config.toml
moe_layers = [3, 4, 5, 6, 7, 8, 9]
norm = "layernorm"
norm_eps = 1e-06
batch_tokens = 65536
max_steps = 8478
Below are experts of layer 7 (counted from 0) of a mixture-of-experts language model. Rows are named router (the router's row for the expert), up (a neuron's input weights, with its number) and show model dimensions 128-255. Each number is 128 + 32 x the weight over its row's rms, rounded and kept within 0 to 255.
After each expert's rows: "comes after" lists some tokens at least twice as common just before its tokens as in all text. This comes from a sample of Wikipedia text that the model never trained on. Tokens count by the router's weight.

# expert 46
router [154 133 101 138 160 116 129 110 175 125 117 186  98 104 151 129 145  85  93 119  79 126 129 171 119 197  94  74  69 151  52  78 159  76 108 132 139 156 156 130 144  74 187 133 174  58 149 126 127 121  88 106 104 126 162 149 141 161 127 115 192  81 128 138 110 118  91  91 112 115 168 115 117 163 189 147 153 115  88 109  90 152 167 115  94 222 121  89 131  86 112 136  96  88 139 107 176 121 121 157 122 135  96 124 164 112 125 119 190 113 108 148  54 165 140 106 105 102 178 119 131  66 129 151  97 120 103  96]
up3 [166 162 140 129 122 112  88 137 102 108 153 139 139 139 112 231  86 137 125 117 135 122  73 173 154 150 125  86 156 180 102 163 134 124 161  94 145 108 134 136 191 104 226  69  93  66 157 161 117 100 106 133 125 202 157 154 104  89  33 134 160 110  98 101 171  77 109 152 116 136 172  94 115 110 177  88 127  57 104 126 126 129 123 142 151 142 105 141  98 105 119  83 107 191 141 108 124 142 112 157 124  97 117 119 170  87 107 109 144 117 191 124 109 145 186 150 120 189  92 150 185 118 158  79 182  83 111 109]
up4 [159 127 178 169 147 106 180  87 141 113 199 152 128 151 142 164 106 125 123 167 124 132 123 101 108 146 114  95 133 152 168 134 136 108 162  39 129 154 222 153  77  69 125 116 116 142 143 159 101 108 170 133 108 112 137 160  97 147 160 140 112 169  33 122 130 145 153 140 125  91  82 142  83 117 129 158 100 108 102 137 123 170 151 115 145 109 131 114 146 161 117 141 107  90  97 157 161 160 165 156 136  94 172 139 127 169 155 171 134 117 156  94 204 147 111 157  74 173 135 133  94 126 105 118 126 104 129 104]
comes after: "\n", " Al", " al", " UTC", " NRHP", " COVID"

# expert 56
router [109 118 137 118 139  81 155 102 179 125 119 126 187 129  81 137 115  94 122  98 121 135 111 160 141 133  96 130  83 179  94  93 138  87  94 156 160 190 103  85 126 100 116 155 160  90 142 148  75 121 136 161 126 122 163 143 168 107 156 130 113 119 106 111 159 173 120 155  96  96 153 146 132 119 125 124  83  98  78 149 111  96 125 121 117 239 144 117 100  77 101 117 127 114 147 158 153 148 123 168 104  64 143 154 193 157 114 123 190  84 126 159 109 155 134  15 116  63 173 114  89  74 135  99 145  99 128 149]
up3 [101 137 110 115 131 122 126 139 169 104 113 133 132 102 117 103 139  88 106  96 114  79 138 152  84 147  74 115 103 163  92 150 119 106  63 142  94 150 116  64 143  94 115 118 126 135 180  93 110 113 122 101 175 171 181 171 155 155 118 177 136 168  55 117 121 124 124 135 103 140 143 181 136 139 115 142 162 117 149  78 167 125  98  88 133 145  94  64 125 174 111 158 108 122  91 114 216  71  89 175 175 122 145 146 129  73 151 240 150  72 163 107  98 178 103  77 187  96 137  91 159  81 128 133 153 157 150 143]
up4 [141  97 155 125 115 128 124 172 188  85 158 109 160 199 143 158 116 177  68  87 117 173 127 153  76 191  91 164 124 112 210 154 150 140 111 124 117 153 101 113 111  96 130 147 213 138  91  92 180 148  99 148 165 123 114 123 108  85 148 110 131  97 105 140 119  62 127 147 128 101 124  95  86 138  86 140 120 179  83 128 173 131  96 113  98 172 154 140  62 106 145 144 159 105 130 160 108 133 130  93 143 147 138 150 117 115 138 160 128 128 141  76 113 167 129 152 127 152 123 152 126 125  99 134  72 145 156 151]
comes after: " the", " (", " a", " The", " United", "The"

# expert 17
router [169 147 192 135 130 138 119  82 106 121 115 138  85 109 113 110 150  96 134 151 162 114 164 190 110 108 103 129  70 150  63  72 149  98  86 116 151 128 162 124 196  82 141 160 101 125 135 131 140 139 145 125  91 214 132 135 136 150 156 121 180 120 123 127 155 142 129 131 151 147 178 100  93 160 173 110 114  96 121  75  54 159 107  91 142 202  79  82 105 153 115  77  95 111 125  83 152 135  98 158 129  72 133 131 149 145 131 132 142 105 166 176  55 141 128  98  85  81 158 102 136 137 106 115 154 157 162 150]
up3 [135 220 118  99 139 109 136 150 133 121 149 129 134 155  64 139 156  95 115  86 119 100 196 111 144  80 105 115 122 122 141  75 172 169 106  91 130 156 147 148 156 111 154 182  86 103 169 137 110 128  98 127  90 119 190 121 142 108 117 180 148 102 148 123 138  85 157 255 107 138 163 131 111 119 120 124 132 139  55 159  91 181  96 155 181 124 105 151 122 143  56 180 140  92 135 154 117 138  90  89 169 113 120 132  79 154  64 107 140 125 161 114  63 176 126 127 117  78  69 148 131  63 150 104  85 152  58 164]
up4 [144 125  81  90 153 156  86 164 141 144 164 140 122 191 146 153 130 121 150 134 113  96 125 116 163 186 107 139 107 155 151  44  98 159 116  62 104 102 121 131 116 128 157 116 159 133  72 156 143 134 106 179 153 145 159 123 166  68  80 134 124 144 175 144 109 132 183 140 122 119  97 144 168 118 154 151  88 124 128 171 168  66 139 154 112 142  84 136 162 159  73 120 152 132 153 153 156 122 145 109 192 102 124 105 211  93  97 133 124 115 161 115 165 156 106 165  85 148 123 105 144 113 119 169 118  88  85 144]
comes after: " |", "\n", "==", "===", " ==", ":"

# expert 21
router [ 96 146 155 160 146 101 169 133 175  78 102 152 133 131  65 131 118 140 114  82  77 149 155 108 115 124  45 133  56 201  72  60 116  82 111 150 103 104 122 118 107  75 180 133 149 104 139 139 132 106 104 145 141  97 167 164 133 132 132 146 129  99 114 132 152 151 122 152  54 160  96 154 102 161  70 180 120 105 123 116  81 188 110 117 167 207  87 147  72 127 119 123 135 109 198  94 138 188 122 190 164  94 160 180 122 166 137 130 131 107 144 130  91 113 163  80  54  96 161 135  72  96 118 122  86 135 116 108]
up1 [ 78 117 128 183 108 157 136  95 101  88  97 156 110 149  64 149 150 141 138 117  99 122 169 174 199  83 167  88 120 131 132 170 102 100 115  93 157  98 182 119 125 141 115 135 108 116  80  64 166 161 128 123 148 152 177  95  83  62 148 186 101 144  92 102 124 133  79 149 136 134 154 126 114 121 107 144  85  65 107 148 109 116 121 120 121 140 195 157 142 139  70 116 104 158  88 150 159 169 119 166 176  98 167 128 135  83 133 142 131 126  89 117 111 147 130 177 106  59 157 124 135  94 113 121 120  68 150 121]
up2 [115 168 107  79 114 143  83 110 134 126 112 167 144 151 115  76 191 120 100 151 103 115 113 131 184 127  60  99  97 112  84 166  81 162 143 134 138 124 152  64 154 213 118 137 153  85  85 168 142 112  77  72  69 154 113 127 119 136 129  88  86 179 119 126 138  96  92 169 156 120 126 140 157 140 159  98 165 147 138 169 131 113 130 144 115 158  95 137 130 144 136 163  73  90 102 135 154 158 150 175  57 129 160  87 167 161 135 130 122  71 125 173 101 151 114 121 159  43 178 183 128  61 130 126 135 123 155 176]
comes after: " the", " and", " a", " his", "'s", " its"

# expert 70
router [105 132  65 133 126 104 160  93 156  63 165 176 158 105 103 125 111 106 124 133  95 151 132 139 155 127  88 128  81 167 108  65 145 103  69 133  83 171 175 117 131  96 137 119 157 107 126 130 157  99  86 117 151 157 186 191 142 145 181  86 147 123  78 173 140 144 103 164 129 105 130 112 161 107 135 104 148 107  82 107  94 153  74  96 127 184 100 124 110 127 110 132  85 136 199 177 162 164 186 148 100  93  95 163 132 120  97 119 118  98 109 168 126 131 142 125  89 143 179 130 115 116 142 152 137  88  74 154]
up0 [113 156 183  88 152 168 100  82 102  89 112  89 156 134  54 132 117 124  83 143 108  91 178 133 106 156  77  89  75 157 118 151 201 122  94 173 130 134 156  70 188 134 158 148 120 117 177  50 221 184 158 145 155 158 180  67 180 142  91 177 114 128 138 174 195 154 117 160 113 147 157 115 127 131 162 147  95 151  94 103 126 171  71 124  88 194 110 128 164 174 119 201 117 109 127 214 183 125  97 153 117  67 146 166  97 135 145 138 138 151 128 117 169 124 185 126 180 150  92 165 133 117 142 140 109 145  95 130]
up1 [164 143 155 171 149  81  99 103 165 153  96 124 164 150 101 129  97 130 152 124  99 102  98 158 128 152 122 154 116 127 137 156 181  89 140 129  93 146 121 156  77 156 166 119  73  40 115 118 114 145 113  83 122 130 127 144  63  85 145 126 187 128  79 140 156 114 102 143 123 178 135 130 108 144 166 212 113 155  35 161  93 135  69 110 179 177  92 138  91 169  90 142  97  83 154 142 114 141 148 189 108 109 109 198 149 173 124 150 166  91 138 163 162 125 150 128 112 148 184 171  94 150  77 143 113  93  85  63]
comes after: " at", " the", " Coordinates", " St", " a", "'s"

# expert 23
router [152 126  99 129 126 113 102  69 155  40 137 144 169 124 142 111 123 113  78  83  64 130 121 214 115 124 103 100  23 127  87 121 145 131 153 120 104 107 128 140 169 124 167  85 137 102 182 127 148 138 113 123 181 224 206 141 123 140 158  92 123 121 134 146 153  82 105 160  90 136 168 142 144 135 109 146 162 117 131 141  91 134 134  83 116 162 136 112 134  65 122 144 106  73 150 118 184 153 143 140 151  71 118 174 150  95 113 129 146 118 104 135  83 137 179  69  88 121 156 142 159  76 106 155 173 110 151 156]
up3 [ 99 134 179  70 122 149  92 169 108 137 180 145 140 144 142  91 105 113  87 161 167 132 138  92 116 204 125 101  93 145 116 136 140  77 145 117 102 108 204 111 156 135 136 131  83 113 163 169 143 123 149  95 114 189 117 123 109 144 104 128 127 109 112 176 172 177 147 130 134 127 110 126 114 133 172  80 143 100  71 118  87 199 180 124 139 103 129 103 150 187 127  81 140 175 149 122 178 107 132 124 196 164 126 167 130 103  79 131 113  74 113 106 132 105 113 167  72  85 174 126 123 132 108 137 147 104  72 120]
up4 [113 118  97 153 131 121 149 126 159 126 188  86  53 105 124 148 162 152 125 134 136 107 173 148 106 142 116 133 134 121 123 112 154 139 125 148 160 130 144  81 137 117 126 165 143 166 100 146  51 101 106 132 173 119 153 120 109 114 120 150 134  89 139 139 100 114 166 183 114 150 107 164 151  54 117  67 194 124 146  78 136 162 111 107 150 106 137  90 108 118  78 157 154 162 135 155 138 128  97 100 164  91 182  99 194 146 113  71 107  96 172 130 128 126 127 126 130 169 121 149 124 149 126  87 117 153 167  95]
comes after: ",", " in", "–", "born", " New", "°"

# expert 78
router [167 136 127 143 110  72 153 112 164 126 115 156 125 142 123 127 141 123  69  75 107 171 120 130 108 141 103  75 118 143  95 109 144 128  84 129 101 103 159 116 183 105 145 125 126 102 133 161  65 121  97 119 128 146 187 171 157 169 143 131 154  88  39 161 158 157  73 150 107 120 135  89 150 177 152 162 105 115 106  95  84 154 129 121 115 130 149  71  75 125 114 103  74 124 164 113 126 177  85 156 109  72 136 158 152 159 117 118 180 102 133 165  70 147 144  65  71 105 192  82  76  92 131  91 156  89 120 152]
up0 [181  88  95 108 116 144 126 108 135 129 145 171 100 108  79 107 151 176  94 113 128 114 131 150  95  91 135  72 120 139  67 134 174 127 145 122 127 153 157  74 139 123 158 104 177  90 148 105 103 126  77 160 134 110 149 135 171  88 122 114 195 111 114 113 140 105 139 127 125 131 158 100  78 201 115 102 110 140 102 172 131 143 114 121 180 113 157 155  96 149 113 120 170 158 130 148  95 183 157 129 154  95 160 136  99 112 177 157 151 108 116 132 132 152 141  82 117 169  85  89 170 162 134 114  82 134 121 138]
up1 [148 128 148 126 119  96 201  93 128 145 143 101 141 128 100  89 121 123  31 132 130 111 107 132 143  87 121 167 133 146 119 127 149 117 105 140  99  91  99 136 195 112 194  96  87  85 146 146 129 120 149 176  94 158 123 184  82  75 131 179 145 152 117 108 125 101 113 154 132 155 159  97  71 170 114 158 113  86 104 103  81 144  96  72 179 142 105 140 114  79 106 119  65 161 127 167 124 162 123 145 132  98  71  99 106  67 127 133 115 142 124 144 123 175 188 127 126 107 179 100 144 127 153 182 191 105 139 227]
comes after: "\n", " of", " is", " member", " Country", " Institute"

# expert 52
router [147 130 139  57 171 100 117 130 144  53 184 145 139 135 101 143 109 148 122 103  98 189 172 126 162 131  54 109 138 194  63 114 164  75 116 145 139 126 125 103 142  88 201 138 176 117 169 124 127 149 127 149 102 141 140 150 147 137 134 109 133 103 111  80 167 170 129 150 123 107 191  79 124 114 145 119 112 115  89  95  94 155 121 109 141 255 140 120  94  70  64 150 141 124 163 132 144 156 110 143 119  48 145 203 168 138  91 130 157  94 122 201 128 139 162  59 114 103 173 114 110 100  97 130  99 109 139 121]
up3 [147 121 101 190 161 141 149 108  95 111 111 120 206 134 168 145  84 115  90 162  74 112 144 117  91  88 103 135 144  89 165  91 110  82 130 164 113 104 132 117 109 169 114 119  88 137 130  96 108  87  63 143 107 131 158 125 121 118 122 104 104 119 128 162  95 176 172 156 159 129 116 143 172 186 186  94 109 123 142 134 140 159 145 133  72 100 112 110 149 106 159 131 145  57 139  59 132 117  91  87  86 110 118 160 124 124 118 135  91  96 115  83 105 127 107 127 187 108 115 105 131 158  76 170  80  76 104  99]
up4 [125 122 103 174 151  92 136 173 112  76 171 194 120  94 125 141 142 117 141 167 160  95 143 164 132 112 118 147 116 143  65 110 142  58  75 112  65  93 117  65 142 163 132  97 139 136  80 102  98 154 123  63  73 129  93  81  94 178  71 105  89 118 158 138 132 105  85 152 162 166 103 173 173  88  98  99 194 143 143 159 134 112  91 112 111 189 168 147 113 164 124  95  82  81  91 109 141 151 161 116 158 134 153 104 101 115 126 148 170  64 142 129 105 110 130 107 191 176 151 145 116 101 185  22 148 106 115 160]
comes after: " the", " his", " The", "'s", " first", " a"

# expert 47
router [114 123 181  88  96  62 187  80 166  20 159  94 146 158 108 115 136 124 144  34  74 159 149 125  73 134  72 148 111 126 125  77 155 120 151 104  99 172  96 134 125  77 178 130 153 131 104 174 144  93 127 136 119  97 187 145 154 140 134 171 162  94 116 127 160 138 129 170 138 127 180  72 136 130  74 141 147 105 119 120  96 125 116 152 189 231  89  82  71 118 131 148 123  73 166 111 144 167 106 164 172  60 154 175 142 113 132 158 136  94 108 166  94 133 153  93  65 132 142 153  72  76 152  79 151 128 130 157]
up3 [149 130 112 190 131 143 108 141 141 151 115 160 118 188 144 121 207 147 124  63 184 153 151 144 108 130 117 120 141 165 135 119 120 128 157 124  91 160 186 118 125 152 119 215 149 126 186 163 171 100 137 137 150 164 126 163 165 117 142 157 112 123 117  74 102 127 105 143  48 153 111 197 178 135 168 108 128 182 113 151 135 152 187 149 104 158 135 140 108 118 121 107 151 138  72  95 121  96 143 184  97  95 115  89  98 154 117  91 152 128 136 152 181 108 124 185 145 140 128 140  78  93  96 126  80 102 152 116]
up4 [ 94  98 105 133 139  78  91 100 144  99 163 125 107  76 157 124 124 161 112 133 121  74 164 129 149 118 106 165 143 114 178  85 143 192 123 124 142  89 167  93 145 116 174 141 127 136 152 179 162 105 143  98 117 120 120 100 174 112 122 145  76  99 106 156 164 140 133 206 190 109 196 119  86 149 182  87 144 119 156 147  92 148 138 143 152 140 117 131 191  73 115  86 156 103 140 103 156  99 131 129  94 125 104  51 106 110 153 160  97 143 158  84 111 127 145  43 135 115 136 100 135 151  59 152  80 135 102  87]
comes after: " of", " and", " for", " a", " in", " by"

# expert 10
router [154 183 146 149 144 105 125 125 120  57  78 173 160 142 101 114 105 145 122 110  67 141 100 101 137 139  86 105  61 176  59 114 161  77 104 129 117 105  88  81 130 124 169  74 114 147 146 145 133 146 139 157 124 127 168 126 169 180 143 112 130 127 111 119 163  87 110 141  94 116 146 119  91 100 165 133 102 125 111 131  93 142  66 137 176 176 108  86 102  95  85 127 144 114 109 104 114 143 150 158 171  80 127 134 131 140 165 114 125 141 118 160  94 147 131 122  95  97 135 170 127 128 146  95 135 134 110 144]
up6 [ 70 124 111 140  75 196 109 155 126 109 120 109 134 133  55 133 126 150  92 181 139 162 160  83 145  67 101  56 152 188 147 147 128 104  74 119 147 129  87 173 150 142 138 168 165 143 159  65 137 134 123 149 136 154 147 104 101 139  65 168 101  78 148 154 105 144 104 142  98  82 143  80  94 105 146 136 129 133 108 192 144 140 165 164  68 193 197 129 116 136 130 125 112  87 109 103  99 142  81 172 177 134 152 118 122 190 163  90 163 145 127 143 128 177 134 160 114 121 133 121 126 125 116 120 146 136  99 158]
up7 [ 75 172 110  99 149 108  63  96 206  97 124 182 153 137 156 105 114 147  77 144 143 195 156 125 120 148 181 142 126  71 123  87 139 117 203  98 160 132 150 127 157 153 137  97 125 135 122 102 137 137 125 131 112 181 187 110 102 141 106  93 161 193 125 128 127 147  79 155 101 128 105 155  71 131 126 127 132 116 110 188 156  61 130  95  81 131 190  74 118  84 156 102  81  95 120 136 122  87 115 138 200 114 118 101 136 100 119 115 153 138 127  91  90 130 145 116  52 114  71 116  84 177  93 101 140 100 104 124]
comes after: " was", " to", " he", " and", " He", " it"

# expert 6
router [154 114 138 119 125 102  99 102 187 144 111 132  78 190 121 120 128 121  89  96 105  88 172 192 104 152  84 115  72 122 123  95 168  85 106 111 106  98 158 149 228  69 178 129 120 135 146 140 113 128 163 112 129 231 120 171 127 181 189 111 173 110 116  92 114 134 135 131  74 118 171 109  97 159 141 177 125 123 122 107 102 153 100 126 151 146  86  99  90 129 122 110 118  89 116 127 174 165  70 157 137  57 169 179 194 114 103 115 130  77  79 168  78 129 138 126 113  78 159  74  82  88 107 124 133 131 124 146]
up0 [ 83 117 120 128 155 152 119  98  86 111 113 122 122 117 109 126 156 119 150 173 177 122 120 123 161  69  83 163 138 121 147  82  89  83 104 200  87 132 138 143 170 104 123  39 120 124 183 113 188 179  97 180 183 160 162 177 126 134 121 137 120 109  32 118 117 111 159 183  85  94 139  86 111 132 171 190 160 140  95 150  99 123  79 126  89 170  75 161 136  97 144  68 136  90 148 144 136 178 104 130 160  96 131  82 130  69 115 116 201 142 144 169  92 151 130 157 127 126 185 125 180 123 151 182 139  67 153 100]
up1 [ 84 168 142 134 119  77 147 113 193 114 105 170 128 117 143  91  57 130  89 154  88 145  88 132 123 124 104 163 124 167 113 103 121 149  77 136 129 127 141 133 135 107 116 206 113 112 101 124 186 126 164 138 107 131 136 255 131  93 170 137 147 109 141 149  74  86 126 158  76 132 163 104 109 104 134 113 153 112 179  70 114 127 101  80 139 177 126 118 150 113 141 143 125 111 125 122 137 114  89 143 103 171 108 146  70 132 126  86 124  99 119 124 121 136 126 142 114  97 195 123 111 117 137 184  73 112  70 114]
comes after: "\n", ".", "===", "==", " (", " \""

# expert 63
router [166  81 129 137 130  94 150 104 172  77 139 128 167 181 100 121 136 111 125 108  73 128 139 181 104 111  71 160 123 146  32  97 111 102  96 165 126 137  94 134 145 106 138 128 139 134 168 181 101  84  63  91 117 165 174 173 118 115 128 143 112 123  82 178 126 147 138 137  44  87 162 110 170 148 127 153  98 127 114  96  58 144 143  76 186 183 150  95 113  65  75 129 164 120 199 129 148 136  79 163 135  91 142 173 160  99 152 147 131 100 114 203 113 157 226  95 102  81 127 149 161 105 118  88 154  81 164  94]
up3 [ 90 136 143 167 100 109 184 103 102 109 137 145 126  84 115 128  95  88  49 204 127 133 105 177 103 116  76  93  97 145 127 144 121 106 163 164  71 153 133 168 107 121 140 133 117 114 165 184 161 167  78 114  97  97  96 148 127 106  96 129 135  93 231 143 123 132 136 205  99 154 150 127 112 120 136 131 129 162 152 113 154 137 111 123 154 170 137  98  67 143 166 180  89 125 167 120 133 128 150 116 149  76 132 126 116 105 134 163 126 151 141 132 114  94 139 144  94 112  82 108 103 132  78 119 184 126 106 120]
up4 [152  63 106 114 134  87 118 127 129  84 134 172 122  94 105 104  66 148 141 142 127  92 126 117 112 106  98 151 114 112 115 131 141 152 131 115 135 149 116 174 120 114 118  95 156 122 143 130 131 146  99 161 174 171 136 104 145 142 126 214 165 126  69 121 128 101 110 169 136 181 172 109 121 124 140 219 102 109 129 168 149 134 101 141 176 205 142 111 118 112 138 144 142 118 167  85  80 188 174 147 135  87 113 155 161 138  85  62 168  64  81 124  99 129 135  70  77  92 107 169 104 104  72 109  99  95 115  65]
comes after: " in", " of", " from", " and", " to", " New"

# expert 2
router [ 82 136  94 153 129  64 149  42 137 136 124 117 120 124 158 104 155 147  92 122 139 136 141 134 178 125  93 124 114 193  38  86 124  80  96 129  92 109 140 109 137 127 153 149 109 128 164 104 138 139 120 131 104 148 150 167 166 111 172 119 156  87  90 135 177 151  77 127  93 133 158 126 116 131 131 157 126 115 122 127 131 159 113 114 118 130 137 130  83 115  79 158 137 108  61 127 163 180  87 178 139  81 132 189 138 155 119 117 149  87 148 108 120 164 119  76 142  91 172 122 106  95 120 130 121  93 110 169]
up3 [175 167 122 143 142 108 116 116 124  93 133 162 121 134 145 118 110 174 141 130 137 121  91 136 165 150 110 150 103 179 173 140 144 149  67  79 105 147 126 108 161 107  79 164 143 159 135 153 190  55  53  82 158 158 162 108 108 135 164  87 125 201 147 179 117  99 179 121 117 154  92 145 137 138 143 164 116 146 126 137 123 109 103 133 117 168 159  96 114 115 163  91 124  92 155 110 188 120 139 150  86 124 161 104  82 164 120 129  83 144 121 152  92 151 122  71 111 119 118 116 126 139 129 125  98 155  92 105]
up4 [123 170  99  84 188 142 119 140 145  99 110 113 100 158 143 125 175 111  90 140  81 178 121 113 126 137 101 111 106 168 131 124 109  99 140 134  28 117 156 108 132 131 149 108 136 186 138 116 193 121 180 138 156 153 188 104 117 149 240 175 137 167 127 142 112 143 151 100 125  99 117  88 123  65 142 127 139 167 194  76 134 139 152 119 143 153 186 107  87 102 105 130 119 119 162 148 180 126 144 112 130  79 147 131 183 120 120  96 118 146 164 159 113 140 149 108  58 155 103 167  62 153 120 148 160 190  74 142]
comes after: " of", " in", " to", ".", " for", " at"

# expert 54
router [109 131 177 129 142 108 135  51 146  89 120 139 131 151  76 149 114 135  96 140  79 135 136 118 121 157 114 103  90 158  54 106 168 112 113  81 116  78 158  99 186 109 132 121 209 127 146 116 117 118 103 101 115 157 107 159 146 154  85  73 157  91 110 122 178 128  97  97  87 107 166 130  92 136 160 177 148 100 115 118 142  89  97 123 163 180  64 118  36 153 102 145 109 125 140 115 216 132  99 194 136  99 164 140 182 149 120 112 147  86 102 163  68 143  80  76 117 100 119  92 110  80 132 109 189 136 112 144]
up3 [126 154 172 151 133 129 209 136 152 104 164 172 104  97  96 127 181 130  61 144 119  83 120  87 126  98 134  57 121 152 135 102  40  77 148 157 108 141 159  82 144 126 222 107 188 141 117 127 147 161 115 120  71 174 114  87 156 108 131 105  94  48  93 158 138 142  33 147 114 146 130 203 165 113 124 104 125 118 151 106 115  75  62 157 163 117 145  88 166 129  98  89 204  87 138 100 135 125 179 160 172 163 144 148  86 151 186 158 145 101  99 114 151 155 101 145 133  93 122 129 180 101 126  79 165 177 141  98]
up4 [141 130  84 118 126 161 130 144 142  62 115 157 150 120  98 108 162 204 116 113 119 141 139 106 118 130  96 149 130 131 107 128  73  95 124 127 111 162 104 181 135 103 151 176 148  89 204  88 148 130  39 115 134 144 173 123 183 134 114  87 102 135  85 141  74 154 115 124 106 156 145 151 136 126 119 128 124  84 117 168 125  90 123 133  92 149 158 104 104 148  75 130 155  87 168 110 140  90 111  91  90 170  97  92 103 117 102 116 103  98 140 104  93 110 163  85 156 132 136 210 109  90 136 102 117 146 147  74]
comes after: ")", "-", " information", ";", "'", " al"

# expert 55
router [136 148 166  93 141  83 186 116 138 128 129 141 130 151  98 143 145 138 110  44 125 115 148 168  87 167  73 122  29 136  62 100 128  74 109 131  99 116 126 108 118  37 149 148 153 116 186 171 113 125  82 148 142  97 164 192 125 178 101 150 147  88 109 115 145 102 114 174  66 100 132 167 134 110 123 106 105  80 129 130  72 143  68  88 193 134  99 127 112 147  89 120 129 109 225 111 215 124 155 127 183  87 124 153 135 110  97 137 142 127 125 148  56 144 155  47 128 103 170  81 124 119 177 131  96 113 140 115]
up17 [147 121 120 172 110 111 119 106 164  98 140  76 142 123 136 120  59 137 163 116 118 114 133 100  97  90 138 159 104 125 119 121 121  93 128 161 118 126 114 164 125  94 128  76 111 154 173 189 118 106 157 111 135 131 157  67 162 137 204  97 136 165 187 138 114 183 170 106 161 146 151 140 160 131  54 159  91 115 101  77 105 109 132 123 141 135 123 122 116 162 148 119  94 132 194 175 137 143 172 114 141 154 121 155  76 109 122 167 133 149  40 183  91 154 145 176  98 118 158 105 123  44 102 162  91  66 147  67]
up18 [125 148 123 157  81 112 143  68 149 129 132 139 175 151 137  75 121 108 125  57 135 195 117  94  93 125 113 130 117 140 124 154 121 116  50  73 102 162  98 138 119 160 157 141 129 126  83 166 147 137 189 119 142 135  82 153 183  97 134 171 145 138 165 124 128 138 154 138 134 156  96 149 115  92 134 129 131 146 178 131 109  61  90  80 146 116 160  98 169  94 110 133 138 151 128 147  89  64 105 181 124 122 170  75 162 107 132 155 103 170 155 181  73  82 120  97 139 113 156 159 117 106 203 115 122  85 130 151]
comes after: " in", " to", " In", "In", " not", " came"

# expert 7
router [134 115  95 168 143  95 155  85 182 100 120 155 154 119 120 117 136 113 121 105 110 162 180 152 126 127  78 107 147 147 108  84 132  78 100 129 140  91 159 107 118 101 120 135 144 123 173  96  74 126  64 141 133 115 167 127 158 115 136 131 133 122  53 135 160  98  91 141  91 121 125 127 167 139 163 176  85  91 107 119  99 144 115 118 130 125 119  76  67 126  76 122 115 122 110 100 168 184 135 178 157  81 131 231 154 138 121 118 150  71 156 138 119 118 122  62  74  82 163 128  90  83 130 138 154 101 120 147]
up6 [135 133 107 115 106 158 145 119 155  68 180 150  65 137  94 105 141 131 146 162  76  24 113  89  47 115 149  98 113 183 146 117 190  84 116 121 104  91 103 126 134 139 130  97 251 123 130  74 122 171  96  86 124 172 177 140 119 169 115 125 117 137 135 113 149 116 172 118 137 148 161 194 130 144 192 153 159 151  78 159 114 105 105 149 123 190 144 140 123 123 102 102 133 105 153 132  99  92 153 123 154 153 147 175 113  87 187 122 179 158 124 187 105 123 160 106 132 143 123 115 113 129 112 108 101  94 157 189]
up7 [161 141 154 155 114 179 112 174 182  63 118 119 122 105  98  98 175 119 115 149  72 188 114  80 125 114 102 138 122 151 150 140 120 119 120 161  69  98 132 147 135 137 164 151 129 102 158  91 168 119 101 116 164 117 146 140 146 150 209  52 124 123  97 145 185  46  66  93 124 165 165  92  85 112 121  99 106  69  95  91 108 140 195 128 139 133 130 162 106  89 145 145 110 119 180 131  91 111 150  75 189 117 130  99 110 167 168 100 145 199 141  89 144 162 117 111 104 105 151 109 117 137 131 165 173 126 118 160]
comes after: " the", " of", " a", " by", " as", " to"

# expert 36
router [112 154 114 147 163 121  99 110 140  25 158 141 148 133 108  98 112 124 109  88  23 142 135 145 103 179  91 131 114 136  63 154 148 139 131 114  99 125 112 106 136  58 125 100 122 133 189 132 132  88 121 180 150 141 180 198 118 148 104 163 145 138 115 143 146  59 128 125 110 158 121 112 155 123 120 123 128  88 146  91 104 176 124 141 124 196 117  93 132  79 100  60 101  70 113 149 175 165 145 170  92 125 151 144 148 123 101 146  84  86 101 149  67 161 164  68  92 108 144 134 122 100 136 150 107 148 107 102]
up3 [156 153 121 106 164 154 139 126  96  98 158 157 143 114  81 111 125 162 109 161  79 156 127 115 124  99 102 122 125 136  87 149 119 149  59 170 109 139 166 159 184  66 134  95  94  61 175 170 114 105 206  89 115 148 139 153  94  94 124 136 119  84 136 123 149 119 161 159 141 136 131 117 111 101 132  94 192 120 119 159 139 100  90 141 186 142 148 113 155 172 177 161 102 108 154 109 109 173 158 141 132 122 137 111 154 108 177 132  93 149 112 141  87 144 174 122 101 151 132 170 128  81 112 124 141  78 171 115]
up4 [126 100 168  62  91  91 157 197 146  96 120 144 196 128  89 141  90 127 108 108  86 116 147  72 116 101  92 156 125  84  85 123 128  67 143  72 120 130 163 153 124 122 160 149 206  94 201 117  95 115 132  95 113 100 141 151 128 158  77 159 173  96  76 101 153 149 177 169 116 118 120 127 169 141 149 152  84 158 158  43 143 128 103 173 110 157 152 140 146 161  42 148 150 138 119 127 138 121 157  92 165 131 110 155 136  87  63 128 167 102 101 139 120 126 126 107  91 145 123 108  84 108 111 158  73  94  81 158]
comes after: " was", " is", " a", " were", " ft", " km"